From a checkpoint of a small mixture-of-experts model trained on Wikipedia.
Size: vocabulary 8192, 24.8M parameters.
Training: a variant of Adam for the experts, 288M tokens.
Below are experts of layer 3 (counted from 0) of a mixture-of-experts language model. Rows are named gate (a neuron's input weights, with its number), up (a neuron's input weights, with its number), down (a neuron's output weights, with its number) and show model dimensions 0-191. Each number is 128 + 24 x the weight over its row's rms, rounded and kept within 0 to 255.
Before each expert's rows: "gets" lists some tokens that make up at least twice as much of what it gets as of all text. This comes from a sample of Wikipedia text that the model never trained on. Tokens count by the router's weight.

# expert 82
gets: " |", " a", "\n", " as", "=", " on"
gate0 [121  72 115  95 153 152 100 158 128 107  95 202 112 145 109 170 140  89 119 120 107 131 129 144 106 116 124 134 123 126 175 118 104 113 143 106 131  98 142 125 128 119 124 157 102 188 144 127 183 139 127 118 129 119 119 106 155 131 135 148 116  98 112 174  98 144 125 145 151 126  86 113 120 152  89 162 144 140 103 149 108 161 131 117 133 109  81 123 128 138 141 146 138 162  93 161 121 143  91 123  95 146 112 139  77 136  94  97 132 106 117 127  74 106 149 168  96 114 112 138 120 133 115 130 130 105 186 104 120 136 147 149 113 106 158 144 106 105 111  67 133 183 119 118 138 167 148 146 133 137 140 155 152 161 134 107 125 127 149 120 130 138 123 113 111 103  97 114 144  90 188 128 125  90 123 106 130 128  90 140  99 132 113 168 151 149  92 127 146 121 130 129]
up0 [134 137 153 132 157 168 143 111 102 158 138 133 125 148 134 157 137 132 161 197 119 164 142 150 152 168 145 190 124 134 114 107 132 137 102 109 150  90 108 121 173 134  73 199 105 132 155 119 101 148 131 123 129 151  95 168 125 119 173 161 131 116 114 118 114 121 156  78 136 122 101 167 117 118 167 105 147 130 128 167 137 123 131 108 125 121 120 165 142  89 120 125 144 137  85 127  91 146  91 104 137 129 114  98 125 148 112 105 165 125  93 148  72 139 141  93 128 164 122 148 120 169 104 167 131 122 128 125 108 116 113 140 106 118 161 145 151 119  77 134 119 139 132 119 153 112 104 147 148 137 166 123 132 147 114 115  92 141 122 101 118 129  93 105 109 136 123 147 102 132 109 138 176  89 154 126 105 123 116 136 134 167  89 153 103 155 109 140  95 126 145 163]
down0 [114 126 145 128 102 109 114 130 111 108 130 105 168 173  85 109 148 109 129 125 137 133 102 152 119 138  93 158 108 137 138 158 141 146 148 125 150 127  98 171 114 123 136 137 128 167 132 115 123  95 136 124 104 145  97 159 108 100 147 153 117 123 147 175 113 153 160  99 161 108 153 136 152 125  83 132 103 100 151 128 141 120 112 105 139 119 134 135 109 103 147 143 168 139 124  74 168 120  88 105 162 103 140 124 150 158  51 156 135 104 134  83 124 106 108 142 130 113 136  84  88 135  99 111 175 145 111 101 144 127 183 126 107 169 170 119 134 109 119 110 170 132 111 160 127 121  99 135 123  86  82 135 162 129  87 101 132 137  78 126 171 135 123 144 140 111 153 102 124 136 180 131 132 116 127 105  89 115 117 160 143 166 136 149 109 152  99 155 130 116 114 138]
gate1 [174 114  96 135 122 133  94 178  97  99 119 172 117 125 119 150 108  81  47 137 130 138 136  93 119 103 140 148 180  93 130 125 146 111 111 109 109 134 157 119 107 151 101 126 138 166 157 114 113  88 118 133 168 109 136 159 110 140  97 120 150 135 152  98 153 172 128 149 112 165 126 103 110 109 146 114 141 141 149 117 165 146 110 138 146 136 163 128 112 173  93 136 140 137 143 136 163 159 147 125 149 104 116 102 158  93 116 129 145 139 102  95  94 148 136 171 115 157 146 157 116 113 137 114 124  94 125 174 122 165  87 132 117 141 124 145 119 103 166 106 120 139 124 119 143 114  96 119  91 149 156 122  76 116 155 151 158 122 160  98 119 156 118 106 122 109 105 101 125 139  66 106 145 152 113 153 112 143 147 122 149 133  90 113 112  97 124  88 133 148 101 142]
up1 [136 153 145 141 155 111 116 122 130 138 138  57 155 102 136 143 104 185 127 118 167 121 156 154 134 110 118 104 124 145  88 151 113  95 122 119 119 102 128 139 127 168 126 154 131 137 144 169 152 122 118 118 134 131 127 139 134 120 137 173 150 154 161 128  89 153  99 154 161 103 111 123 123 131 106 138  96  99 151 118  77 126 117 115 102 166 148 154 146  75 144 156 113  78 138 111 123 123 147  90 124 139 136 149 152 150 120 153 123 155 131 111 139 106 174  91 123 122 123 162  88 139 130  59 125 154 157 156 131 124 150 186 151 183 110 122 131 143 141 129 124 111 121 105 118 138 100 140 162 128 135 117  96 115 107 127  94 133 128 146 142  87 178 127 142 115 136 144 117 148 121 150 129 121 127 101 147 187 120 155 153  75  98  68 147 101 116 139 137 163 144 116]
down1 [157 129 152 132  96 164  93 157 104 103 154  79 123 143 141 130 161  84 162 133 142 137 110 132 126 150 106 124 118 106 140 115 106 102 115 120 157 142 109 123 147 137 106 128 144 122 159 119 149 127 152 139 133 102 122 118 150  94 146 118 124 126 154 161 138  81  92 120 101  97  97 114 110 104 157 131 116 139 135 104 118 123 119 120 121 104 151 139 177 117 143 132 115 166 104 104 148  99 135 125 145  87 171 159 114 130 134 108 142  66 113 117 119 161 151 116 139 131 180 114 136 124 185 149 126 144 155 121 142 120 180 167 141 132 134  74 126 126 110 118 155 172 122 139 121 107  96 127 141 107 135 139 165 144 131  65 194 103 103 188 133 111 158 128 140  97 105 161  72 111 130 146 107 107 128 111 171 154 121 115 145 121 117 162 138 132 133 101 146 129 182 122]
gate2 [114 136 154 134 116 128 137 150 124 140 128  99 123 155 101 156  98  93 149 136 173 132 160 134 100 163 115 148 124 104  82  93 151 130 129 122  99 121 121 131  97 144 135 134 118 128 122 186 170 164 124 137 123 149 111 150 165  74  75 113 148 145 141  88 162 119 117 143 133 130 142 133 106 143 132 129  84 155 138 165 138  91 137 144 118 153 148 160 128 144 156 176 131 138 111 142 129 108 105 126 104  70 119 121 118 106 134 106 161 112 103  77 116 109 101 117 188 110 118 135  93 104 131 111 130 121 124 173 136 115 135 124  95 141 152  99 116 148 137 182 117 154 165 134 123 141 143 146 114 111 131 136 137 104 136 104 153 118 144 143  77 136 131 165 158  98 111 117 128  96 108 154 149 221 157 125 125 119 131 146 140 153 122 130  87 123 128 181 129 163 121 126]
up2 [170 115 111 110 119 128 140 140 129 138 152 127 127  80 106 116 102  91 165 153 110 151 156 100 133 153 125 136  74 107 167 130 122 119 134 119 102 125  98  98 139 104 110 168 168 150 136 144 146 133 131 139 140 144 133 169 131  89 137 104 119 159 121 100 104 166 188 128 145  90 136 141  87 133 136  94 151 132 111 130 102 112 129 119 142 101 106  96 212 113 109 160 129 113  83  91 133 123 128 138 118 130 120  93 118 127 155 137 102  98 100 162 114 137 120  88 174 151 174 108 165 159 144 170 121 113 115 106 106 100 126 136 125 116 129  89  89 120 132 107 132 138 146 123 127 148 130  92 138 138 117 121 134 100  97 144 184  92 137 109 143 132 147 136  98 105 107  96 113 141 122  65  86 146 110  93 134 134 122 145 101 120 134 115 145 156 110 126 143 158  86 108]
down2 [155 119 162 112 151 116 153 105 141 169 138 113 119 137  92  73 133 145 111 111 151 148 131  92 144 168 130 129 121 101 143 134 100 111 114 131 102 139 130 137 136 137 150 133 125 135 130 100 161 105 134 126 120 108 136  95 102 103 101 120 123 122 112 116 159 126  76 161 121 116 130 122 125 167 138 116 194 156 138 148 159  95 131 151 161  66 146 102 167  85 116 147 121 155 106 152  96 142 144 117 110 132 128 120 106  96 142 103 178 106 148 173 162 122 145 119 135 139 139 143  94 108 129 147 120 134 102 135 151 109 166 132 166  73 143 128 100  91 122 130 100 118 157  75 115 109 133 122 119  67 121 116 153 156  75  83 126 121 131 125  93 139 171 136 134 126 136 176 146 111  96  78 123 131 165 140 153 146 106 133 109 156 167 137 112 107 112 117 173 125 123 131]
gate3 [127 116 133 125 148 112 116 152 136 130 152 125 131 154 157  98 140 164 110 107 154 137 139 149 122 127 108 112 156 139 127 160 100 130 145 149 139 142 104 134 117 149 176 130 118 162 132 131 101 122 117 140 177 140 120 162 136 100  98 148 127 155 162 194 117 141 163 110 158 185 112  89 169 132 131 123 118 125 103 231 100 110  92 112 126 133 136  93 119 161 144 139  95 173  94 125 121 128  98 145 153 118 101 134 114 112 146 136 132 137 124 180  89 106 150 149  73 127 169 120  87 104 157 113 160 112 160 125  89 126  98 155  77 158 127 108 111 130 131 116  99 120 123 121 137 154 142 178 121 143 114 110 118 119 101 127 124 138 133 111 107 140 155 152 115 139 169 130 142 107 152 120 119 121  99 112 154 103 139 149  81 167 103 156 128 112 158 147 129 145 112 121]
up3 [127 128 158 123  95 148 140 120 127 133 100 105 137  93 127 145  93 148 130 139 133 165 100  83 148 118 126 128 125 113 113  91 199  74 104 104 128 111 118 157 149 114 140 129 167 110  90 180 114 142 156 100 110 128 116  98  61 130 173 140 111 136 109  97 164 119 120 155 144 153 167 141  95 122 162  96 112 130 111 147 155 126 184 141 155 123 148 126 106 111  98 124 118  48 119 118 140 114 144  83  76 123 131  95  92 146 141 143  76  89 124 104 121 128 128 130 139  96 103 131 132 139  99 133 101 111 141 168 176 127 153 124 108 147 155 162 129 136 129 112 149 140 158 145 155 114  98 132 113 145 115 125 145 107 110 138 158 138 119 127  98 128  82 111 107 121  96 130 147 127 108 133 152 127 106 148  99 128 136 109 162 116 138  93 110 146 127 138  83 113 114 124]
down3 [162 114 119 145 142 104 139 110 117 116 128 143 117 123 137 134 155  91 132  83 120 117 108  80 124 146 114 126 110 135 128 154 111 104 127 123 157 160 132 170 137 126 180 139 145  80 113 141 111 121  97 152 115 107 154 103 100 109 113 110 128 100  89  87 127 102 176 138 154  73 128 128 113 143 152 123 151 125 102 119 118 107 149 145 130  83 141 156 172  78 118 141 141 111 162 178 201 116 126 130 146 112  88 104 108 106 141  93 130  83 136 120 128 126 125 127 153 129 124 154  98 167 146 142 117 115 117 152 176 138 158 139 103 132 131 143 123 117 118 118 111 128 143 163 141 124 151 140 133 126 137 116 143 157 119 108 132 148 117 114 141 113 133  91 162 114 124  81  94 145 160  76 176 145 166 129 104 103 140 115 108 118 141 142 161 135  79 127 120  83 179 185]
gate4 [146 128 136 103 124  96 150 136  96  73 115 140 170  96 165 159 135 123 135 122 112  93 143 116 130 125 130 135 105  83  90 131 133 146 120 125 135 105 152 143 111 174 154  91  98 128  91 126  89 107 137 149  86 144  62 156 143 141 109 108  91 137 118 130  95 175 188 107 119 118 128 139  93 141 115 131 155 112 103 136 133 158  97  96 115 167 151 121 167 159 119 119 128 110 100 129 118 115 112 146 144 135 103 111 179 129 110 133 154 149 149 108 136 102 128  62 120 146 114 137 124 121 165 130 153 171 161 110 137 123 109 138  99 134 144 109 114 131 105 103 146 109 160 121 143 164  95 114  91 100 127 162 118 130 139 111 140  85 125 123 141  93 176 144 147  64 113 138 131 104 158 101 128  94 107 122 142 141 108  88 123 109 124 152 111 116 119 123 144 140 180 112]
up4 [142 110 163 127 127 128 111 143 159 125 104 160  90 156 119 121 118 131 110 148 197 156 119 159 150 127 169  91 115 125 109 185 121 109 116 190 180 140  98 114 139  93 138 174 145 204 162 142 126 104 147 112 155 113 107 149 158  93 157 137 157 135  91 150 136 126 109 156 125 103  91  94  75 134 125  92 114  79 124 151 126 109 121 145 148 123 157 147 118 103 120 164 111 122 101 179 126 126  97 103 161 135 128 131 100 146 130 155 105 136 111 128 126 127 111 130 140 120 148 137  90 114 146 152 133 124 144 144 142 112 124 157 131 142 118 124 122 157  89 116 151 117 124 111 149 142 136 106 152 137 129 109 156 129  96 106  92 159 140 138 110 127  93 152 116 144 116 143 154 144 103 141  78 109 166  81 128 101 133 152 117 117 142 110 134 164 131  74 124 143 115 160]
down4 [155 128 116 134 175 134 164 162  82 103 123  95 139 146 149 117 124 131 104 140 116 157 153 127 142 104 191 151 104 149 111 151 138 151 130 133 155 155 114 156  88 155 126 115 100 201 133 154 118 121 149 135 142  70 135 124 145 108  97 114 161 134 104 113 138 117 101 167 127 158 151 167 124 118 111  95 134  85 116 142 152  64 146 161 129 146  88 140 117 103 107 147 123 102  97 125 146 129 156 134 161 105  93 162 132 140 149  81 146  98 127 135 121 138  73 134 128 107 136 142 127 127 123 125 119 140 105 112 135 116 147 132 127 105 152 126  96 120 187 112  93 160 111 167 148 141 146 139 141 144 126 112 158 164  78 112 120 107  96 190  90 133 144 103 116 135 134 131 158 114 124 141 106 107 116 126 137 114 109 126 132 140 118 119 127 157 155  79 146  96 174 119]
gate5 [149 120 117 147 106 149 135 110 139 168  77 145 131 129 135 124 154 120 108 153 138 129  84 102 143 161 104  99 122  99 127 139 108 134 118 133 178 127 112 122 137 127 115 117  81 161 126  98  94 106 153 160 123 144  90 132 130 120 144 114 174 135  97 119 128 145 146 117 142 134 150 155 122 119 102  93 163 164 125 160 145 102 111  86 106 106 117 117 157 107 156 107 130  87 120 149 144 125 150 100 103 160 103 174 135 115 143 167 172 144 119 145 124 130 120  71 102 129  70 145 102 119 151 166 129 123  85  61 140 124 148 168 113 156 136 125 107 104 122 137  91 154 126  90 126 154 112 122 108 161 150 135 102 106 159  73 139 120 138 123 131 142 136 133 137  87 102  91 120 131 106  85 155 170 142 129 105 103  88 185 151 124 105 116 131 110 131 108 108 138 105 144]
up5 [134 125 143 138 106 127 116 146 119  95 117 148 124 117 137 144 118 187 147 150  85 147  71 118 129 130 142 118 154 143 123 114 108  93 114 153 139  99 131 108 130 162 129 139 101 110  94  77 125 124 156  88 114 147 128 105 108 128 137 114 183 122  92 116 131 118 124 149 117  93 129 148 114 122 118  74 161 167 153 134 141 135 102  71 108 116 135 126 102 132 129  91 124 135 159 152 105 138 160 135  98 157 117 125 154 127 123 157 122 141 119 127 129 143  92  91 118  73 109 138 131  62  96 149 121 115 106 109 182 144 134 158  99 116 148 132 144 103 120 150 138 183 123  97 132 136 168 130 164 139 138  79 186 159 120 148 133 124  82 102 117 139 113 138 130 123 102 104 129 110 141 119 190 118 109 128 136 139 100 121 173 105  85 156 107 112 168 129 125 147 150 103]
down5 [117 120 126 131 100 147 176  90 153 106 112 146 132 126  88 127 151 127 117 134 140 139 139 162 131 118 162 149  96  98 104 121 169 117 163 137 148 156  89 121 173 129 138 142 128 174 139 154 130 120 160 173 118 118  92 171 132 111 116 139 146 131 114 132 116 142 107 110 122 138 155 140 118 116 135 147 190 101 111 127 100 102 107 153 150 119 108 122 151  88  55 116 136 164 108 115 162 180 120 156 169 132 134 136 117 137 104 129 136 139 120 145 146 131 135 120 133  80 126 137 145 154 125 141 175 112 170 158 111 121 142 136 135 148 101  79  90  87  94 113 157 159 145 106 138 117 102 136 153 120  90 153 102 189 134 129 107 158 115 111 194 128  90 164  94 132 141 148 138 128 143 130 125 122 133 148 134  97 137 133  78 110 123 152 111 120 134 116 114  75 123 141]
gate6 [180 153 134 108 158 110 163 153 128 121 153 160 122 146 130 106 133 126 150 112 106 134 109 119 130 131 136 106 131  84 128 147 125 153 164 163  73 117 156 136 166 167  95 108 119 139 117 149 150 123 134 123 108 147 120 121 139 135  84 129 157 118 156 137 123 135 124 104  89 108  99 113 100 104  89 124 138 134 111  81 132 147 160 137  88 118  85 137 102 126  92 131 157 144 127 108  68 112 143 166 146 103 111 139 129  90 162 138 159 132 113 137 112 124 134 150 132 114 124 127 110 155  89 162 115  55 179 125  91 137 146 140 115 128 143  93 110 161 100 174 136 123 139 182 130 120 156 140  98 104 143 113 150 125 138 126 115 119 124 148 138 132 163  94 109 100 156 144 124 105 114  92 120 128 172 129 189 173 112 126 105  73 104 118 165 103 122 142 122 118 127 160]
up6 [135 139 125 148 114 122  91 121 135 131 142 138  95 123  83  99 108 178 101  92 138 164 109 115 118 126  87 152 118 128 112 150 125 121 172  92 137 139  94 147  87  87 141 159 105 116 113 143  92 129 128 140 144 102 133 143 101 120 140 125 140 132 146 134 110  61 135 143 108 150 161 134 147 108  87 196 125 148 147 116 141 123  82 114 143 116 124 141 154 135  97 107 126 130 118 152 132 158 112 135 126 122 141 111  93 118 120 118 139 125  98 128 153 148 154  96 144 106 152 149 130 128 120 112 120 156 157  80 174 147 118 145 166 137 109 170 100  98 163 112 133 114 122 127 111 179 150 165 112 136 132  91 132 134 101 125 134 123 154 142 106 147 176 148  89 165 104 115 127 152 124 120  99 117 152 158 113 136 141 141 178 118  97 170 138 171  59 123 176 119 137  94]
down6 [115  92 133 124  90 126 109 144 118 150 118 109 156 159 168 108  95 138 125 121 119  93  92 133 112 126 152 122 135 153 119 157  67 106 168 160 101 136 186 139 119  81 134 128 128 122 135 120 152 142 115 143 176 135 107 140 128 162 146 136 160 132 148 123 109 135 175 140 102 148 111 120 149 126 137 135 118 123 133 136 105 118  89  77 141 108 113 164 118 138 123 157  93 141 102 126 142 124  60 136 196 136 104  93 147  81 127 125 168 129 137 163 135 128 117 107 143 136 123 107  80 120 134 125  81 123  87 154 155 110  75 150 148 116 164 158 161 156 142 113 119 105 128 129 154  98 123 116 100 121 141 115 138 125 119 118  44 170 138 119 159 123 168 159 125 132  96 108 133 106 173 139 115 127 119 119 124 155 163 129 140 127 134 106 114 139 133 142 156 149 137 107]
gate7 [143  99 120 128 137 139  85 114 139 111 118 128 147 112 138 156  89 158 117 127 136  96 113 161 138 146 146 128 116 116  99 128 170 141 122 135 166 140 122 146  94 120 143 111  95 112 154 145 151 102 113 163 127 123 125 179  89 115 124 143 130  61 139 122 134 119 152  99 138 118 126 105 131 157 106  96 158  99  76 152 118 127  99 114 120 133 134 117 102 167 139 124 134 143 108 119 114 159 148 179 169 129 104  67 119 140  79 141 114 156 131 127  81 177 128 128  94 142 141 140 141 103 155 124 146 157 104 108 119  99 156 126  97 142 171 130 125 136 124 100 159 149  60 114 150 176 126  88 121 142 155 134 117  62 113 144 138 145 140 144 105 108 142 140 129 171 133 107 145 112 147 104 158  89 107 105 128 151  97 148 111 112 189  96 121 116 154 111 108 133 139 150]
up7 [124 172 141 138 120  79 101 151 104 137 150 110 131 157 135 120 113  90 158 139 147 154 143 153 136 124 104 122 117 132 161 147  98 132 106 168 167 120 158 123 104 139  98 185 146 129  94  91 133 151 157 123 135 120 172 141  89 160 116 116  99 103 113 116 155 160 136 114 125 124 105 118 134 129 113 161 157 152  96 113 149 139 123 136 130 102  97 152 141 138 130 182 178 157 107 118 114 138 124 159 134 112 129  87  92 112 122  82 108  92 119 139  82  89  53 135 148 135 112 147  96 151 139 164 183 109 113 100 111 112 129 140 130 132 123 106 135 122 115 172 116 128 110 132 129 188  79 136 113 129 130 143 126 125 140 126 104 162 116 114 161 130 123 126 126  99 126 136  84 139 161 146 122 136 115 145  82 140  87 146 114 110 150  77 146 140 141 150 132 182 146 134]
down7 [125 143 119 127 105 128 133 110 104  83 121 119 148 124 146 124 111 153 125 138 137  85  89 124 146 154  77 108 104 111 111 101 157  93 129 118 151 119  85 161 139 145 185 142 135 120 117 128 124 138 162 133 112 138 119 160 134 179 139 114  91 136  81 110 132 131  95 132 129 103  88 110  74 153 132 114 169  71 100 122 159 114 102 165 142 158 165 124 119 116  96 125 126 164 109 122 179 138 161 122 128  77 162 137  91 175 112 164 118 143 115 152  98  99  85 126 112 130 171 131 153 118 176 156 138 119 105 102 131 119 145 116 139 130 143 127 114  78  99 125 112 156 132 148 133 139 115 153  87 153 134 139 163 156 145 137  87 124  80 123 137 125 127 140  96  91 100 124  99 129 139 130 123 116 114  93 144 153 128 120 133 122 159 130  81 118 159 136 121  95  99 152]
gate8 [117 152 105 132 129 117 153 149 138 101 143 170 153 117 100 126 142 136 140 100 161 130 107 128 116 160 142  88 146 156  77 117 153 133 119 135 174 114 134  90 108 120 174 126  88 137  89 109  97  91 100 141 115 120  96 131 120 127 100 118 149 166 126 140 175 156 152 121 153 127 136 118 167 123 110  62 111 140 128 140 144 133  95  99 127 138 148 119 126 125  94 116 102 146 152 180 118 129 126 125 125 151 119 156 144 111 134  99 178 168 124 158 131 168 134  76 122 104 126 136 114  90 190 143 137 125 117 139 119 161 179 118 115 119 168 116 143 127 130 152 119 118  99  99  97 145 119 116 119 127 104 142 107  91 131 110 131  89 147 110 121 129 125 140 138 104 121  86 151 105 159  51 146 104 141 141 116  85 124 161 130 148 134  89 159 109  85 133 165  99 129 115]
up8 [164 138 124 118 129 124  90 135 128 124 118  79 135 116  89 128 112 130 146 124 128 128 109 112  97 129 137 179 123 149 138 100 120 109 109 118 125  88 124 128 144 125 165 128 126 118 164 161 131 144 174 112 122 113 134 103 170 100 129 141 113 138 143 170 100 136 114 105 133 171 114 132 139 165 113 140 123 101 137 111 141 175 163 146  91 178 107 138 127  93 133 151 129 119 163  90  74 152 126 137 151  81 125 142 116 140 114 129  53  61 201 100 167 130 115 141 157 114 141 148 154 125 162 128 111 113 151 133 170 141 139 115 138  88 167 126 145 152 104 136 131 156 178 141 101  94 119 160 124 111 156 110 162 131 100 128  97 140 105 136 107 104 146 110  81 142 146 129 102 141 136 113 144  93 106 130 103 100 137 117 115 109 141 157 144 157 149 155 143  97 143 130]
down8 [143 152  62 105 170 122 140 142 121 118 205 104 136  96 168 149 127 114 146 104 141 119 155 182 124 113 118 102 108 123 143 116 112 120 121 153 165 127  98 145 123  92 140 114 143 139  95  83 101 165 139 136 149 130 136 138  96 133 123 168 146 118 160 141 122  70 148 147 141 138 106 115 124  99 114  94 148 108 138 137 139 124 177 188 116 139 168 141 131 121 118 140  74 159 142 116  99 158  89 126 137 121 127 133 114 128 117 158 153  99 121 136 161 137 150 115 146 112 103  91 119 143 173 121 170  99 156 153 117 148 110 153 129 160 177 128 133 142 110 154 141 152 141 106  99 113 134 124 102  95 153  88 174 148 148 100 141 119  94 150 114 127 113  84 134 157 130  83  94 154 134 127 109 159 151 104 150 131 117 147 118 128 100 133 133 139 133 101 152 106 149 144]
gate9 [151 104  67 125 105 136 149 159 143  52 155 155  97  75 178 106 131 162 152  98 124 122 148  95 142 107 170 152 158 122 123 102  81 141 114 115 140 124 130 139 163 130 120 114 135 148 120 138 107 167 128 146 128 130 125 136 175 149 115 100  88 114 124 146 100 166 147 151 122 109 116 132 164 104 129 153 127 132 104 122 114 137 138  97 121 158 134 135 116 119 133 127 140 143  99 148 110 130 105 143 130 128 106 111 120 116 160 142 125 120  93 119 132 139 111 153 104 143 144 106 162 118 145 106 110 130 118 121 137 134 124 126 134 104 130  92 137  85 125 136 161 171 119 125 120 126 177 116 126 136 110 114 118 156 153 143 154  88 169 141 136 107 146  79 117  64 106  97 151  83 111  89 142 176  99 106 164 170 135 135  92  82  85 132 150 103 117 148 132 177 105 107]
up9 [171 109 173 169 133 107 133 156 166 134 109 143 162 135 146 117 127 152 125 152 113 159 144 123 108 140 113 140 115 113 117 131 122 118 142 115 135 148 140 124 138 113  95 161 137 110 132 148 111  99 125 139 208 163 145 104  97  59 134 103 128 142 134 104 101 116  70  96 131 153 162 109 150 157 140 142 140 108 129 129 108 146 130 112 151 131 143 139  83 104 150 110 101 137 159 126 116  83 179 125 127 148 128 134  69 155 111 112 117 117 127 169  96  89 104 148 166 130 167 125 120 142 158  94 140 117 128 140 149 126 100 175 115 144 101 117 117 150 145 121  86  92 133 122  89 105 125 185 103 120 116 126 106 113  81 126 137 122 124 121  96 147 164 106 115 125 131 128  82 138 139 127 158  86  97 125 124 128 103  94 137 152  85 119 154 113 146 176 134 136  94 130]
down9 [103 120 135 145 125 138 161 118 139 134 151  40 143 139 160  98 172 126 143 165 128 133 146 116 135  83 167 177 149 135 153 129 157 104 138 121 135  98 184 139 138 112 128 126 156 127 141 110 128 124 121 111 129 115 152 110  76 147 137 126 122  99 118 148 122 164  98 170 151 131 103 148 104 113  72 197 152 125 124 136 135 129  90 108 138 104 119  88 151  99 115 162 130 136 130 158 165 162 140 132 141 111 132 152 149 148 152 133 188 131 114 119 141 125 114 136 167 129 138 178 121 106 136 144 107 139 132 166 110 114 110 121 125 124 117 123 111 101  79 121 138 114  85 109  84 144 131 141 118 102 124  94  94 136 116 138 115  75 124 112 101 126  81 147 168  83 151  99 119 116 110 155 166 141  80 129 155 130 124 139 159 129 126 146 146 142 135 118 101 113 155 123]
gate10 [156  83 105 138 106 111 123 138 120 170 163  91 119  73 121 178 106 160 151 108 152 141 153 132 109 114 161 142 181 114  97 145 120 119 132 139 106 137 130 142 127 140 126  81  78 108 155 150 127 141 126 157 100 131 123 155 131 150 113 110  97 153 133 138  91 120 118 129 152  98 152 114 130 152  95 118 110 103  95  74 127 134 111 108 111 148 106 109 119 114 144 107 164 138 114 154 101 141 132 134 109  94  90 170 106 131 157 135  96 123 140 139 127 134  81 121 143 154 130 116 169  96 105 122 114 121 151  92 151 130 154  89  94 174 112 153 121 119 133 111 159 155 115 104  82 148 112 119 113 135 103  88 150  77 139 122 122 101 124 141  80 134 107 103 163  96 138 142 185 112 136 144 149 117 150 112  79 114 106  82  93  90 140 133 129 122 118 127 100 146 103 139]
up10 [127 131  97 129 132 153  91 124 156 118 129 118 126 138 133 145 125 143 170 168 127 125  69 118 111 123  87 100 130 148 108 151 149 117 137 120 126 126  89 136 101  69 155 121 119  77 143 142 151 167 113 111  85  88 103 135 121 120  82 138 118 131  92 136 113 141 109 133 115 170 143 124 129 184 135 182 111 105 128 113 112  77 113  86 111 132  96  90 119 172 127 122 135  77 135 131  71 135 104 140 142 130 122 164 152 151 158 153 111 158 156 137 109 110 137  96  75 115 142  99 127 101 140 152  81 130 121 117 149 112 178 131 122 134 121 114 133 110 144 122 161 143 126 130 102 118 121 125 147 129  97 131 125 109 121 137 138 112 131 169 188 123 124  95 147 126 147 106 165 113 131 143  92  57 120 182 138 100 137 125 140 117 147 137 148 112 130 156 119 119 162 119]
down10 [128 132 169 119 107 152 122 134 106 145  96 159 123 133 140 137 114 138 157 109 121 163 153 104 172 144 105 150 146 102 133 174 139 166 133  93 122 117 130 119  85 151 138 104 119 129  88 107 123 128 165  92  77 127 109 134 138 101 154  88 121 139 114 124 115  86 120 134  62 143 143 111 124 112 181 115  82 170 124 134 167 141 106 133 118 132 141 107 147 135 148 136 108 131 177 143 122 130 137  99 140 153 137 173 106  91 113 102  58 134 137  97 124 131 114 126 111 165 148 130  92 126 118 139 144 157 170 102 107 134 175  99 102 117 135 154 135 103 123 121 131 128  66 136  95 136 171 106 140 138 139 141 113 120 135  97 105 135 120 143 169 116 162  93 139 113 125  74 105 113 147 145 121  99 141 119 132 116 134  91  87 128 117 141  92 120 113 150 147 184 144 104]
gate11 [119 152 111 160 139 107 153 151 115  87 132 144 147 162 139 130 100 130 159  86  97 155 115 136 107 122  78 109 157  84 121 152 121  99 151 136  98 134 120 165 117 105 156 151 119 131 116 114 129 118 104  99 132  97 120  86 113 113 161 115 127 153 154 142 113 102 184 169 128 163 153 145 176 115 108 110  92 116 135 113 151 128 127 147  86  88 156 108 132 145 122 125 196 163 118 164  42 124 126 144 141 129 115 138  80 114 117 142 139 161 130 146 101 138 149 104 122 139 153 109 140 116 102 150 102 128 134 130 139 126 138 143 115 129 110 148 103 170 153 124 125 168 108 107 143 110  98 140 156 159 105  83 123  82 123 107 133 141 107 144  91 135 107 119 170 113  87 107 147 131 110 153 148 114 123 160 154 121  96 133 114 165 112  97 138 120 108 162 157 101 103 124]
up11 [152  73 162 130  98 135  92 138 122 120 170 115 106 132 145  91 127 114 111 147 169 102 136 131 136 106 146 113 121 166 111  94 116 172 120 137 137 133 134 125 138 113 127 164 106 129 126 122 108 111 171 141  84 107 131 177 145 114  79 116 133 108  88  83 133  95  67  81 120 176 126 125 112 132 131 129 132 105 149 160 135 134 123  76 110 172 109 152  99 127 112 147  96 104 117 138 155 129 123 116 105  87 130 122 136 155 139 129 112 138 127 106 171 117 127 129 131 109 113 127 136 110 150 118 168 156 158 136 145 145 117 119 165 135 111 180 129 144 108 140 112  72 172 185 115 134 147 112  89  77 161 168 150 137 135 139 137 131 129 115 109 125 162 156 118 129 150 170 134 128 156 183  79 158 138 121 149 111 128 151 114  96 147 153 122 142 116 147 115 138 149 142]
down11 [114 168 105 124 142 156 106 156 145 114  76 122 125 119 114 121 175  89 136 149 117 111 105  98 128  98 185  97 119 156 122 116 113 119  93  95 117 151 113 134 134 121 128 114 134 135 115 110 119 172 104 138 166 126 103  78 112 109  76 129 140 171 107  96 168 140 172 146 168 107 152 124 121 151 141 103 143 105 100 140  78 131  95 123 152 150  91 108 106 108 189 171 136 127 141 101 118 145 121 138 110 124 133  80 132 122 131 130 128 107 137 152 141 124 136 106 140 112 138 120  92 116 145 157  89 145  88 107 127 128 154 116  81 138  95 146 176 150 125 128 134  93 134 171 104 113 123 135 153 129 146 123 142 152 161  87 146 144 166 151  78 167 117 113 121 134 116 161 114 139 145 163 132 139  87  93 171 106 127 151 122 106 144 126  86 146 122 125 140 155 115 142]